From a checkpoint of a small mixture-of-experts model trained on Wikipedia.
Size: 14 layers, 55.5M parameters.
Training: a variant of Muon for the experts, 389M tokens, 5942 steps.
Below are experts of layer 6 (counted from 0) of a mixture-of-experts language model. Rows are named gate (a neuron's input weights, with its number), up (a neuron's input weights, with its number), down (a neuron's output weights, with its number) and show model dimensions 0-127. Each number is 200 + 30 x the weight over its row's rms, rounded and kept within 0 to 999.
Before each expert's rows: "raises" lists some tokens whose logits its average output raises strongly, later layers aside; "mostly gets" lists some tokens that are sent to it at least half of the time. This comes from a sample of Wikipedia text that the model never trained on.

# expert 21
raises: " able", " removed", " chosen", " associated", " involved", " transferred"
mostly gets: " was", " is", " are", " had", " were", " has"
gate0,216,183,174,193,226,152,194,189,181,202,220,135,249,184,252,158,213,204,217,223,198,211,220,211,201,176,169,220,166,219,228,237,107,248,188,222,194,232,222,219,186,200,172,212,215,199,208,217,167,215,204,160,132,226,220,179,199,253,237,191,202,187,200,187,237,175,199,209,163,156,183,221,245,215,162,158,169,192,222,218,244,202,241,222,209,226,189,181,190,194,188,184,236,191,149,170,259,217,231,184,186,238,202,185,196,239,193,191,195,171,200,188,173,217,178,200,247,156,185,199,226,183,222,199,175,160,182,217
up0,187,232,220,153,216,181,196,156,176,197,271,206,201,193,182,132,164,184,158,187,173,200,207,245,175,208,156,229,184,242,151,221,146,226,210,142,197,290,193,206,203,160,217,196,179,193,242,192,215,240,223,224,180,245,177,210,161,189,241,143,227,154,188,234,195,230,212,190,143,232,186,208,257,163,194,207,232,195,249,203,241,245,165,248,230,218,225,217,203,151,174,187,233,163,179,202,205,174,207,173,183,159,221,223,134,189,169,213,172,200,207,231,229,173,245,193,247,224,189,232,197,146,202,151,194,208,187,174
down0,179,213,195,198,208,278,201,237,237,235,173,118,229,192,197,176,217,224,211,213,217,185,188,200,187,172,153,171,210,105,193,209,232,172,216,179,183,152,224,156,219,198,163,209,214,244,161,190,197,192,157,163,173,165,204,226,209,193,161,175,199,221,263,203,205,231,234,242,222,204,192,197,141,261,216,167,142,173,187,156,172,125,176,210,198,171,223,250,157,242,202,188,217,216,226,210,160,195,211,181,191,181,184,205,240,252,165,213,206,185,167,152,180,203,170,200,186,184,222,245,186,174,181,184,236,206,181,176
gate1,175,183,188,235,262,195,260,168,170,190,218,225,179,179,168,198,182,175,158,175,196,207,190,247,205,209,155,242,188,174,189,200,211,181,183,190,222,230,202,200,224,208,214,212,214,202,211,233,209,245,272,209,185,188,202,217,179,212,174,211,172,179,192,171,217,186,194,200,169,198,176,208,199,225,205,185,213,221,269,212,173,199,133,98,172,218,232,247,192,195,176,214,203,211,184,214,211,193,157,190,194,202,204,243,195,217,187,240,273,212,261,231,186,193,205,197,182,170,129,149,171,182,182,192,199,165,224,218
up1,221,167,184,204,201,222,182,185,231,235,192,224,254,187,192,196,177,181,207,292,220,172,223,217,208,197,195,228,222,224,224,152,269,179,164,244,231,203,237,257,264,185,178,185,213,186,116,146,179,197,251,215,197,159,215,166,159,206,223,189,183,215,172,170,222,190,200,189,207,165,173,190,236,179,188,210,198,220,185,198,173,252,205,161,145,149,254,220,220,256,178,214,197,182,201,235,122,214,200,203,216,258,173,214,160,223,148,200,261,157,159,205,227,244,225,171,184,193,182,192,233,236,223,274,250,149,201,179
down1,251,182,174,219,220,233,205,157,166,212,178,198,204,213,173,164,179,197,213,224,195,187,227,206,199,230,245,182,238,198,220,208,164,233,220,137,206,197,238,257,231,192,187,189,195,209,196,179,195,185,200,131,218,152,177,140,196,204,169,178,162,217,156,198,220,177,166,185,140,221,194,187,254,199,217,216,217,242,170,157,209,218,174,241,174,157,214,251,153,212,178,245,178,213,176,202,219,181,212,200,161,164,202,205,181,246,168,221,231,190,216,242,198,219,232,158,215,163,213,158,225,217,193,249,233,193,222,208
gate2,194,194,241,162,237,162,233,200,239,170,190,170,211,200,193,216,219,270,167,173,202,167,202,203,185,187,154,217,222,183,195,195,220,271,232,218,164,219,180,215,239,190,231,220,154,195,213,183,236,187,194,248,227,214,220,213,175,247,207,218,197,172,174,218,174,187,180,207,199,203,242,201,176,204,186,179,268,163,170,206,265,219,174,190,159,164,213,149,184,157,256,185,164,178,239,243,227,244,174,213,208,231,191,232,180,195,198,216,196,169,244,227,161,186,162,200,202,210,223,199,262,215,184,175,210,218,160,277
up2,194,240,248,175,241,197,204,193,230,244,199,205,180,254,202,184,194,181,196,150,152,185,226,184,166,227,182,209,260,191,214,204,186,187,283,189,202,199,232,220,226,212,194,156,202,187,212,216,188,173,173,201,223,163,228,234,190,190,171,165,244,220,225,227,199,189,215,173,179,189,219,226,140,157,181,170,262,235,191,255,187,222,271,207,174,192,232,213,203,186,206,144,189,238,201,195,198,199,209,203,226,209,181,188,233,210,196,173,183,203,198,261,184,237,233,209,214,185,169,193,239,218,198,197,207,223,207,243
down2,180,218,199,211,224,196,178,195,227,146,266,197,195,262,161,177,191,174,168,193,172,216,171,195,229,174,219,179,218,168,183,216,137,238,245,190,174,213,241,202,216,203,248,145,186,249,153,216,225,214,229,212,170,143,231,179,221,218,201,198,203,234,241,165,213,189,213,217,222,154,245,250,206,208,106,175,225,168,223,274,220,230,221,192,185,115,217,150,189,198,210,170,169,169,222,210,195,162,202,256,210,204,185,160,193,199,133,134,230,268,215,231,229,206,215,212,201,233,191,203,132,145,210,245,180,177,162,219
gate3,214,240,225,231,178,215,152,211,237,258,234,204,198,243,193,217,249,241,189,168,234,219,217,208,224,183,208,175,144,167,152,163,199,240,233,197,195,232,257,212,236,190,227,234,164,178,221,204,186,183,186,252,181,163,180,180,188,213,140,222,190,209,197,201,188,171,263,198,190,249,253,184,202,220,182,238,215,201,252,191,252,175,243,210,184,224,223,173,187,210,180,171,168,197,240,225,222,259,188,205,194,251,188,196,206,188,197,192,245,179,176,142,194,161,222,137,156,237,167,183,233,229,162,180,228,199,211,223
up3,182,210,202,184,169,220,220,177,246,195,206,247,136,227,141,164,192,245,229,184,206,175,238,149,214,197,198,218,172,249,169,222,297,223,202,199,182,180,213,200,204,160,183,213,187,247,258,173,237,223,218,206,235,202,168,192,200,167,225,201,172,206,196,186,190,168,177,166,222,193,220,171,220,186,213,225,195,214,150,231,191,219,163,201,194,198,173,202,209,162,239,147,213,190,175,217,278,201,245,172,225,198,210,201,209,175,167,234,210,186,237,216,181,210,140,216,187,174,195,159,196,253,162,156,244,235,195,215
down3,207,235,227,205,214,213,195,199,182,260,231,190,196,187,172,195,234,244,150,215,246,199,159,187,213,178,151,200,226,182,174,170,193,219,240,135,173,207,250,203,207,201,210,229,223,247,173,178,213,211,251,222,185,243,147,156,182,190,180,212,192,217,237,189,163,230,201,300,205,198,185,162,202,186,220,164,218,241,229,262,206,208,200,144,215,149,233,190,191,135,162,159,203,272,201,199,226,221,205,240,154,194,136,256,244,198,209,168,210,196,192,253,210,195,140,158,213,262,197,203,161,144,202,175,264,185,186,251
gate4,192,175,193,180,221,189,167,238,197,186,190,216,177,294,276,162,237,219,167,246,221,148,172,226,194,197,216,166,181,181,218,203,166,196,224,214,198,131,185,216,219,187,212,230,239,223,216,198,155,198,211,183,272,181,189,183,212,231,184,234,191,192,193,205,128,176,181,171,215,245,211,188,183,214,185,156,194,254,216,164,225,123,182,182,197,181,183,220,167,218,180,219,188,293,217,220,189,220,169,201,181,134,239,190,238,195,175,192,197,177,242,200,198,193,224,210,205,200,157,209,194,219,236,188,230,221,181,214
up4,143,237,220,181,217,221,218,205,222,198,228,180,195,121,162,224,217,191,215,195,221,171,186,180,220,222,193,182,187,215,204,241,117,214,236,198,190,215,227,190,180,169,212,195,231,150,218,214,195,171,190,136,223,185,194,190,170,252,212,193,220,128,216,237,251,144,238,226,180,216,220,198,231,181,231,194,178,119,206,208,234,211,233,176,233,175,201,144,200,219,169,207,190,157,241,161,160,198,203,181,205,255,153,255,201,233,156,212,213,211,174,166,209,239,193,172,254,255,215,227,152,243,210,202,188,205,251,203
down4,145,240,237,140,195,182,229,188,231,212,209,239,168,148,159,179,224,182,201,188,186,178,241,213,200,225,236,190,227,180,225,213,165,216,232,170,179,186,184,257,164,173,213,182,202,222,227,218,163,170,161,247,198,240,191,203,196,187,205,210,183,162,175,220,238,218,172,170,169,225,197,267,222,180,149,202,186,195,233,143,230,258,219,255,195,149,210,217,229,213,255,184,188,192,245,193,181,215,193,170,203,242,233,163,183,172,197,191,256,149,156,192,182,243,205,152,279,215,140,233,195,218,169,231,187,170,161,194
gate5,201,148,195,165,180,243,221,170,144,211,194,258,164,216,260,210,155,230,198,163,197,194,216,227,156,161,155,236,218,194,194,238,222,231,247,238,201,224,219,198,216,150,240,226,181,197,251,143,198,266,213,208,251,172,206,197,126,179,133,208,136,204,155,237,207,152,187,220,190,223,206,207,229,258,206,213,187,128,233,204,194,179,177,209,217,164,185,186,220,166,187,235,231,201,225,218,169,205,163,232,215,170,224,221,216,196,156,186,137,159,195,200,221,189,229,197,203,167,194,234,129,198,232,202,237,242,195,208
up5,198,210,212,167,264,193,155,216,199,216,182,210,238,226,174,184,205,174,159,181,218,240,234,169,225,194,206,197,158,251,192,243,175,203,213,231,200,250,211,226,224,166,197,234,219,196,209,185,225,203,221,222,162,153,144,181,157,166,159,195,179,228,259,163,276,223,231,189,160,159,217,198,202,214,235,240,193,197,208,182,162,210,189,202,197,198,179,162,242,193,212,224,234,191,195,153,209,196,206,195,190,171,206,202,167,163,178,234,163,223,211,250,199,219,238,149,230,189,177,222,212,182,143,150,268,229,182,187
down5,186,145,215,243,194,213,204,200,182,215,189,245,207,230,169,195,228,178,213,228,201,220,257,226,210,181,184,127,203,219,208,169,212,159,167,188,213,243,151,214,205,211,193,225,169,193,191,196,199,186,192,203,156,173,188,243,170,161,202,150,184,274,234,221,204,180,223,185,177,143,232,168,173,208,231,260,220,313,224,182,198,154,189,187,197,190,196,191,209,221,179,155,196,204,198,247,221,134,181,198,175,211,211,187,162,188,136,225,167,296,162,160,241,169,194,188,205,202,184,237,213,227,199,214,235,202,192,244
gate6,186,227,151,168,225,170,162,222,218,233,146,188,174,194,258,191,227,247,191,195,240,173,167,224,169,224,201,181,197,199,222,215,201,183,164,166,236,213,141,210,270,199,179,207,231,160,176,155,244,178,133,203,234,199,186,185,223,173,252,203,209,227,190,176,195,208,249,162,141,169,195,236,162,208,239,223,198,161,215,215,209,195,179,157,168,226,162,176,201,223,168,227,205,199,150,247,155,189,165,153,213,174,220,176,215,239,202,194,193,151,167,229,189,215,185,199,188,219,179,257,216,229,175,176,265,230,195,165
up6,167,224,223,138,168,233,239,206,199,219,192,226,219,217,181,200,155,199,193,120,187,215,221,193,184,124,231,139,192,199,183,218,149,196,250,206,191,133,213,199,209,166,220,237,163,221,263,192,213,227,249,185,181,158,197,228,175,195,149,190,169,188,268,221,229,161,154,170,267,221,213,194,157,205,185,186,217,242,161,200,198,167,175,207,157,214,200,240,195,133,225,240,230,234,241,191,188,207,200,124,240,184,223,207,160,200,185,176,172,202,237,203,177,217,188,199,209,253,163,201,186,202,213,175,232,156,172,219
down6,180,221,222,207,179,185,228,218,266,216,188,227,202,205,160,244,268,119,233,217,203,214,156,231,180,213,197,142,221,163,205,176,128,226,224,206,176,198,171,202,198,246,195,169,212,146,223,259,192,159,213,156,205,167,230,232,205,219,160,208,229,169,187,170,277,185,201,209,219,156,193,253,222,205,197,147,157,188,261,207,177,220,177,215,203,180,225,153,165,233,182,207,232,195,247,236,204,216,227,191,163,165,185,208,230,185,219,185,186,202,216,211,202,207,212,174,214,195,212,240,158,219,220,206,175,203,205,178
gate7,199,240,233,161,231,220,206,199,218,226,221,226,169,221,207,136,181,189,218,251,172,214,216,233,186,208,199,210,218,203,182,147,220,220,234,164,203,219,231,244,264,175,252,212,243,160,235,260,204,165,183,151,220,197,233,172,201,179,197,206,199,195,205,213,204,175,256,260,210,225,222,185,234,207,241,156,231,185,198,209,246,177,153,213,230,165,215,213,169,209,209,200,224,224,176,165,171,196,183,224,185,199,208,190,236,178,223,187,197,256,200,258,178,220,176,180,224,182,181,288,267,204,197,219,240,172,201,218
up7,137,176,217,226,213,176,227,210,186,235,273,182,197,153,136,197,221,197,199,223,218,165,148,186,211,199,199,168,215,244,193,209,195,208,149,200,209,233,222,165,161,209,168,172,240,196,177,199,224,180,178,218,206,168,188,229,201,170,171,187,200,231,149,192,203,169,223,222,153,280,188,159,282,251,158,186,232,137,235,179,180,215,278,152,171,152,195,184,222,193,241,182,225,173,217,216,243,200,198,210,169,199,199,198,181,254,160,151,174,192,206,211,208,258,165,230,210,235,215,209,196,205,275,217,182,201,218,167
down7,228,235,233,175,183,181,200,239,179,211,214,200,170,211,180,187,199,198,229,165,190,207,194,237,198,274,245,258,183,199,167,230,226,206,205,236,150,190,203,228,189,186,171,254,204,213,167,168,260,194,205,205,156,217,264,185,201,262,207,185,216,217,245,214,239,186,157,145,208,222,162,195,186,203,183,181,239,235,152,194,184,194,171,181,198,181,152,208,281,192,163,152,205,249,163,167,208,198,199,252,183,192,188,181,152,104,192,161,180,196,244,198,153,201,168,207,292,149,204,218,118,200,215,232,178,253,213,237
gate8,110,219,197,227,194,240,198,187,199,215,194,218,177,205,162,174,209,173,221,196,225,172,206,217,184,247,270,233,182,136,161,238,221,227,196,187,264,200,238,157,170,143,209,219,220,222,218,213,217,164,183,141,243,191,176,226,214,230,229,160,183,233,242,212,207,166,175,222,225,216,231,189,241,216,207,175,268,228,199,238,170,220,172,169,245,188,206,162,215,223,185,261,164,191,171,169,186,157,162,165,257,208,165,206,177,224,110,209,229,222,209,159,226,181,174,171,210,194,186,199,223,215,237,143,228,201,197,205
up8,210,160,201,191,243,169,190,203,217,190,188,209,194,205,191,212,204,147,216,143,240,201,199,215,192,171,162,168,164,208,185,232,222,216,172,157,163,148,177,218,147,215,156,193,168,242,187,187,218,218,209,260,129,239,185,211,209,190,160,229,217,240,205,140,159,220,184,242,141,186,162,238,196,234,148,224,173,208,224,179,229,237,216,187,169,203,128,223,187,186,253,230,164,183,211,197,191,223,202,165,230,179,154,234,207,205,215,207,195,188,149,204,187,222,151,201,250,167,203,170,225,176,195,219,177,198,226,207
down8,138,265,194,206,185,161,156,233,223,195,229,132,172,149,208,148,231,202,162,183,199,178,239,161,194,180,233,191,194,215,179,245,175,175,176,209,180,191,150,184,206,188,185,217,232,198,217,211,174,210,189,239,168,207,173,149,182,232,229,272,217,195,214,169,260,219,203,194,196,209,152,283,189,206,223,168,197,201,293,198,195,188,202,192,226,145,163,212,243,182,162,215,220,188,245,245,192,168,206,177,224,159,222,234,182,191,208,276,167,189,214,158,211,150,158,245,286,210,208,232,212,197,200,191,159,158,233,196
gate9,205,181,204,170,257,205,209,214,195,238,250,161,165,237,155,167,172,224,248,219,239,231,242,160,228,177,202,211,207,172,204,244,283,201,224,151,259,212,223,184,180,228,131,223,206,213,170,169,161,197,265,181,192,195,179,194,168,197,205,232,205,259,172,196,193,221,255,219,154,224,204,207,189,125,208,180,181,194,210,221,200,207,163,188,145,196,211,164,199,181,187,196,225,184,200,202,236,158,201,181,189,211,186,206,220,157,182,257,224,181,202,179,183,224,259,174,205,206,179,128,195,227,175,248,192,188,182,236
up9,228,167,192,216,187,247,195,186,253,210,209,206,198,177,235,170,199,215,174,156,192,235,190,237,231,205,143,166,217,217,208,201,220,162,171,184,171,194,180,182,214,179,149,202,158,202,175,175,174,253,199,174,219,204,211,165,228,227,187,173,229,224,194,210,241,211,209,228,226,278,174,208,166,227,177,223,144,207,259,201,184,233,223,216,172,171,224,217,175,210,189,195,158,208,221,211,205,225,200,182,225,204,212,213,210,237,241,259,220,147,182,210,222,242,174,203,187,209,159,239,260,185,185,196,232,175,172,221
down9,200,214,193,216,132,253,94,220,214,209,152,202,185,183,177,263,207,188,165,183,183,156,224,166,217,152,225,188,190,202,175,247,169,205,197,231,200,186,217,203,184,254,181,194,187,187,177,227,204,217,234,178,221,195,156,221,210,191,214,241,186,183,185,227,161,194,236,225,228,163,213,229,168,214,176,215,186,206,250,174,219,216,210,208,173,175,207,158,176,173,216,141,183,247,223,199,179,213,180,146,255,237,201,227,243,267,168,209,182,246,176,185,185,255,155,230,185,218,194,219,181,205,181,161,212,174,216,191
gate10,178,224,225,191,165,247,180,213,149,195,185,200,159,220,226,182,207,227,199,208,222,190,153,170,203,122,261,196,207,210,204,229,192,228,198,203,218,188,249,236,164,204,185,235,131,228,221,226,206,243,220,252,174,201,246,168,193,160,203,218,171,200,204,191,179,197,222,161,184,176,228,208,201,190,181,217,244,212,221,231,150,191,186,217,211,203,180,157,117,188,212,241,228,156,206,237,191,218,225,181,173,233,199,154,164,200,203,220,162,176,196,180,269,187,211,171,198,212,211,167,192,203,190,205,212,233,197,221
up10,165,168,170,209,198,220,198,171,193,191,244,204,201,178,174,250,197,221,185,157,244,187,177,209,154,198,200,205,190,222,239,201,187,205,168,186,149,188,183,185,274,171,143,225,220,203,166,208,134,215,217,227,182,199,142,183,173,196,180,233,175,232,181,222,186,244,190,244,209,178,234,198,193,212,215,170,178,222,150,202,248,180,164,235,195,193,158,195,200,204,162,200,198,146,232,219,181,141,160,197,157,189,183,206,168,205,184,191,215,190,155,148,215,174,190,178,210,212,228,170,187,176,252,200,227,171,243,212
down10,156,223,150,178,227,172,171,254,193,176,152,220,222,215,216,165,177,206,227,225,169,184,191,197,215,174,162,180,132,235,248,161,201,167,209,195,209,170,140,215,225,221,193,206,217,151,207,254,174,183,234,161,193,267,234,201,155,249,177,256,216,165,216,192,209,187,187,170,211,210,195,219,205,207,223,227,185,209,167,225,219,265,253,214,247,205,221,170,201,249,215,147,239,194,240,198,165,257,232,176,134,191,176,182,216,210,219,165,203,171,202,199,171,164,148,202,222,154,191,211,184,208,217,155,186,273,212,196
gate11,198,256,175,209,182,253,210,221,239,209,185,233,205,160,147,207,230,165,216,196,223,173,241,205,153,147,138,197,270,163,191,188,197,215,200,165,270,201,215,148,206,185,231,244,149,188,184,161,230,194,201,194,194,211,181,201,229,209,177,203,218,196,191,182,229,214,211,210,186,208,151,231,192,149,228,157,117,243,254,271,173,206,243,202,239,158,221,203,196,223,172,213,205,238,128,213,136,202,177,195,214,165,216,275,220,173,162,241,211,204,189,195,235,181,161,157,207,241,207,221,166,205,216,217,173,178,216,164
up11,122,161,217,173,172,203,258,194,121,179,195,197,183,239,200,178,202,190,152,294,213,177,182,154,179,233,192,204,224,162,207,210,193,191,167,211,225,206,142,154,172,224,220,220,213,229,232,232,158,194,191,191,151,205,200,207,146,211,232,162,177,209,237,219,175,175,180,243,243,218,186,203,322,233,137,229,208,249,115,191,168,198,228,217,253,252,230,244,204,162,186,199,169,213,202,208,223,242,164,191,243,212,193,191,222,212,191,186,238,186,163,207,129,168,208,198,195,206,213,256,226,204,225,130,174,211,203,180
down11,159,148,176,198,162,200,258,202,178,198,158,150,179,229,137,202,226,197,207,211,205,170,169,171,234,151,227,226,173,131,214,235,241,212,120,161,178,175,189,169,166,209,148,207,184,216,226,195,190,230,233,173,176,188,229,230,185,213,199,192,139,178,224,217,170,167,197,266,179,202,200,178,238,211,172,262,203,211,223,222,189,196,202,218,229,157,171,236,221,169,220,177,162,173,220,115,195,198,203,164,190,209,218,207,245,262,244,178,202,216,197,231,111,183,219,148,153,209,241,229,203,182,237,223,207,174,237,209
gate12,226,223,159,214,211,178,187,252,199,193,146,183,271,171,190,205,184,229,181,203,188,157,232,213,153,250,179,204,210,220,146,277,179,197,172,194,212,200,197,190,213,156,248,149,221,205,242,189,285,162,199,141,179,242,212,175,162,210,179,195,189,233,208,200,188,165,224,175,234,202,196,164,198,192,193,194,221,226,161,218,215,169,226,187,191,208,228,220,232,200,175,182,202,261,199,193,187,142,169,209,205,227,164,182,213,191,222,200,170,238,226,183,202,213,238,204,203,232,204,201,224,211,224,189,171,224,212,159
up12,189,193,194,170,243,216,195,288,226,142,190,164,197,150,204,167,223,189,149,213,199,207,195,197,208,234,212,200,214,154,209,195,205,152,172,230,197,157,189,202,184,160,174,198,230,233,209,193,200,216,222,213,192,187,188,209,197,257,197,164,243,181,149,234,197,185,165,236,240,239,206,207,200,205,169,198,212,195,181,226,179,192,183,233,196,214,195,125,201,149,205,219,223,231,215,216,160,221,183,258,225,194,264,179,173,214,225,138,174,157,158,215,196,181,163,192,175,168,194,202,241,228,189,223,110,159,189,177
down12,218,218,190,228,183,229,212,212,198,142,145,204,164,196,173,198,175,171,206,201,271,198,195,166,197,219,231,165,197,156,201,154,197,194,200,218,178,184,166,190,222,210,209,287,159,202,182,183,228,226,222,210,208,206,221,198,219,243,216,154,198,193,168,194,186,187,140,242,214,231,252,155,166,258,280,213,214,185,203,239,204,154,181,230,247,200,212,138,231,245,222,243,208,218,177,232,189,175,209,206,148,187,202,247,231,253,186,221,138,186,207,175,237,193,191,180,205,182,259,250,211,212,189,183,198,188,205,200
gate13,188,214,201,230,188,201,204,199,214,179,197,210,166,203,181,227,208,206,168,191,221,216,203,193,182,192,182,184,239,242,209,212,223,166,171,226,186,203,156,226,208,127,238,183,184,192,167,200,217,210,197,171,208,185,218,159,210,234,224,251,159,244,187,236,233,130,250,133,238,191,220,174,148,216,189,210,213,198,144,209,195,191,257,186,213,181,174,178,146,156,253,193,202,173,181,210,155,228,177,241,216,219,149,188,160,193,151,194,129,159,185,239,195,189,141,173,184,188,244,138,194,199,192,191,186,225,160,196
up13,236,210,206,263,194,205,230,174,263,193,172,180,237,200,210,210,180,201,233,212,206,149,149,177,175,204,158,214,250,170,154,188,206,158,136,229,190,170,186,179,237,161,236,217,263,194,224,222,179,237,204,183,226,257,158,189,241,234,187,200,166,174,201,222,218,152,241,125,220,211,185,216,195,204,192,199,167,204,173,184,212,153,202,156,235,160,163,211,223,213,196,207,223,228,215,184,117,187,180,214,196,192,167,185,222,213,226,234,207,217,150,202,179,187,181,194,233,245,254,190,264,195,120,181,209,194,251,177
down13,225,180,231,193,204,209,200,212,200,240,228,190,170,220,183,208,179,229,178,167,214,187,185,230,197,239,158,220,240,213,232,212,226,148,212,151,200,155,207,291,222,195,205,195,202,152,234,228,173,234,197,213,199,182,215,203,163,216,211,190,190,195,188,173,231,195,189,148,197,228,222,142,198,175,132,185,188,135,168,223,140,228,148,203,188,198,166,197,168,208,222,229,184,183,179,185,183,175,185,215,238,171,173,225,205,201,217,154,206,181,196,197,125,211,173,201,280,205,184,146,205,189,157,146,162,188,185,188
gate14,237,208,179,187,214,219,194,234,182,184,185,205,196,203,176,224,120,191,201,214,185,232,217,179,153,220,193,202,203,210,238,215,148,159,234,200,177,158,160,203,170,161,175,221,211,150,193,225,233,203,192,242,240,195,217,206,230,165,145,236,236,200,157,144,168,247,189,207,176,220,253,262,186,231,199,248,218,231,241,194,193,209,194,238,220,197,239,221,243,206,224,182,216,169,228,173,193,222,221,191,175,139,218,228,151,213,218,185,236,245,231,232,207,171,173,241,221,236,209,198,236,140,220,198,186,200,203,209
up14,181,218,196,217,196,212,219,197,177,195,240,268,178,213,185,216,221,223,205,124,190,247,206,177,219,226,281,242,205,133,187,138,183,243,218,194,147,204,224,204,162,203,212,190,236,218,199,238,181,221,194,199,210,265,205,198,237,189,168,190,205,158,220,184,224,236,186,196,238,175,207,229,208,219,228,201,253,216,177,198,166,229,142,232,248,162,187,186,184,220,236,203,200,214,178,200,205,187,178,176,137,194,231,199,164,207,252,185,169,229,215,246,183,221,261,237,185,173,242,221,245,188,163,178,219,234,177,214
down14,150,219,227,215,163,244,191,204,224,208,211,223,154,132,188,163,187,281,204,189,155,196,233,211,231,258,174,197,209,188,214,220,201,263,229,225,194,234,243,174,177,219,211,167,216,210,207,214,220,245,215,218,218,248,213,151,234,211,190,236,188,181,151,191,226,188,158,167,199,216,177,201,163,165,266,186,251,196,194,184,213,178,131,210,210,211,174,184,234,284,210,244,202,210,210,245,224,170,216,233,206,201,210,238,193,226,182,226,191,180,213,171,161,241,184,198,194,230,216,200,159,216,179,192,220,132,223,213
gate15,141,248,178,171,163,196,209,191,213,218,193,170,210,240,137,204,168,208,250,223,218,188,213,222,187,178,248,193,223,169,249,221,205,246,227,261,201,151,202,154,239,192,207,160,167,204,170,237,243,175,181,166,215,196,123,172,193,162,240,242,181,224,218,239,183,212,216,182,203,220,203,175,174,208,158,222,219,201,226,266,148,194,188,231,173,183,219,174,186,189,228,197,162,212,154,151,225,202,188,207,215,224,232,166,187,186,147,285,178,152,204,205,162,234,192,201,198,174,259,168,131,194,267,180,227,205,208,181
up15,173,234,200,209,236,250,230,218,255,236,204,212,215,228,202,134,172,224,244,151,168,205,226,220,182,199,190,166,206,192,214,175,202,171,164,195,164,198,189,199,237,176,151,226,236,189,198,190,240,187,210,202,232,205,208,195,182,172,211,127,199,198,181,249,242,215,209,197,208,169,198,141,163,196,201,191,219,222,179,237,191,132,230,252,151,234,247,217,225,146,179,199,199,195,189,183,201,235,202,161,228,170,212,182,214,179,236,202,225,226,192,191,184,212,241,241,241,211,178,233,245,252,241,183,191,251,174,190
down15,259,200,199,195,176,215,173,199,170,199,160,196,248,214,231,153,157,194,214,207,209,192,164,207,247,216,207,184,242,187,175,172,226,237,201,229,198,171,187,187,148,213,208,221,180,252,126,178,201,171,172,251,174,180,232,217,246,135,112,176,263,202,206,184,215,163,123,267,243,229,236,207,164,249,169,164,256,215,195,188,210,215,178,170,215,188,179,178,231,207,200,181,215,208,203,180,182,151,161,212,207,210,189,226,243,263,151,158,239,222,190,143,211,179,188,191,216,271,227,206,223,209,168,215,183,267,223,172
gate16,204,179,230,176,182,242,181,212,254,256,176,214,134,295,168,236,201,211,213,216,242,197,186,228,227,250,222,240,150,240,182,209,197,229,197,181,185,149,207,217,208,258,198,220,225,179,205,190,197,190,211,232,181,221,209,198,175,149,207,170,201,197,181,251,143,234,249,200,221,210,204,172,132,257,152,158,152,155,200,197,179,224,220,192,201,211,258,249,189,161,172,190,230,168,244,205,224,171,187,236,240,220,178,248,222,167,188,215,176,164,199,178,213,170,195,200,206,180,228,169,225,235,183,190,249,227,218,205
up16,234,186,186,230,181,189,135,223,171,226,178,242,216,205,120,205,147,178,209,209,210,235,203,194,206,189,132,222,176,219,175,187,199,237,189,166,224,242,154,178,249,150,187,130,185,210,241,163,218,227,209,193,173,209,228,184,221,222,184,177,170,232,195,233,198,174,241,163,240,162,178,199,177,196,234,171,142,161,184,253,188,191,183,211,213,143,195,187,229,233,219,165,169,236,160,237,161,228,180,176,175,215,187,187,167,193,234,238,206,193,243,230,155,235,226,262,195,222,191,186,199,215,161,207,236,184,228,214
down16,227,205,237,214,266,191,218,192,183,178,218,257,138,147,171,219,202,188,204,191,213,194,217,253,153,200,214,231,206,200,224,172,174,252,194,184,220,172,230,256,233,192,201,217,178,223,228,176,205,145,209,189,226,197,225,144,188,217,263,139,208,171,200,253,202,255,160,131,163,183,168,226,240,185,181,211,205,166,172,159,159,217,194,210,186,181,206,137,188,239,236,222,243,208,174,210,219,230,164,230,173,167,188,198,202,149,229,212,197,199,208,253,195,235,226,199,214,168,219,214,204,228,237,235,236,169,217,177
gate17,185,203,226,206,200,144,196,204,243,182,205,240,227,255,214,204,170,186,220,227,153,179,188,200,212,255,189,205,253,204,234,186,256,212,211,192,185,267,218,212,196,181,230,156,224,177,206,257,254,178,218,194,154,210,209,200,130,198,188,205,164,210,167,236,210,198,258,215,175,191,135,217,248,184,222,158,162,209,216,181,241,223,178,143,188,256,254,198,172,222,167,191,220,220,200,174,221,190,149,185,212,206,231,201,243,222,233,179,207,158,228,215,192,208,219,207,167,212,183,221,163,236,176,229,145,263,157,170
up17,203,215,201,185,153,223,217,207,160,214,199,200,246,209,177,214,181,181,268,139,173,194,181,247,229,181,212,187,207,187,222,255,199,141,217,187,165,129,233,198,208,203,233,200,189,186,233,220,218,208,159,179,194,192,207,150,211,179,153,213,171,209,206,249,196,195,240,177,175,165,249,161,174,238,222,221,258,188,156,224,217,198,190,181,149,242,181,184,243,245,186,161,271,201,176,215,186,195,164,166,152,179,183,183,172,191,216,229,206,202,184,179,168,179,262,187,171,201,238,252,179,139,166,237,216,147,164,240
down17,214,187,233,263,169,200,224,203,214,174,169,211,197,197,259,200,242,208,194,230,193,200,182,165,284,224,222,194,219,148,181,214,210,194,265,185,144,197,166,174,255,197,209,187,233,233,234,154,184,163,214,173,218,187,229,155,223,206,203,182,197,156,206,143,243,176,243,198,176,240,202,167,233,224,199,191,174,222,227,249,154,226,181,191,203,159,219,184,171,207,209,189,160,293,182,232,245,228,248,238,202,147,210,181,254,176,168,185,196,181,179,176,196,172,186,249,180,206,177,199,198,219,190,218,182,213,245,192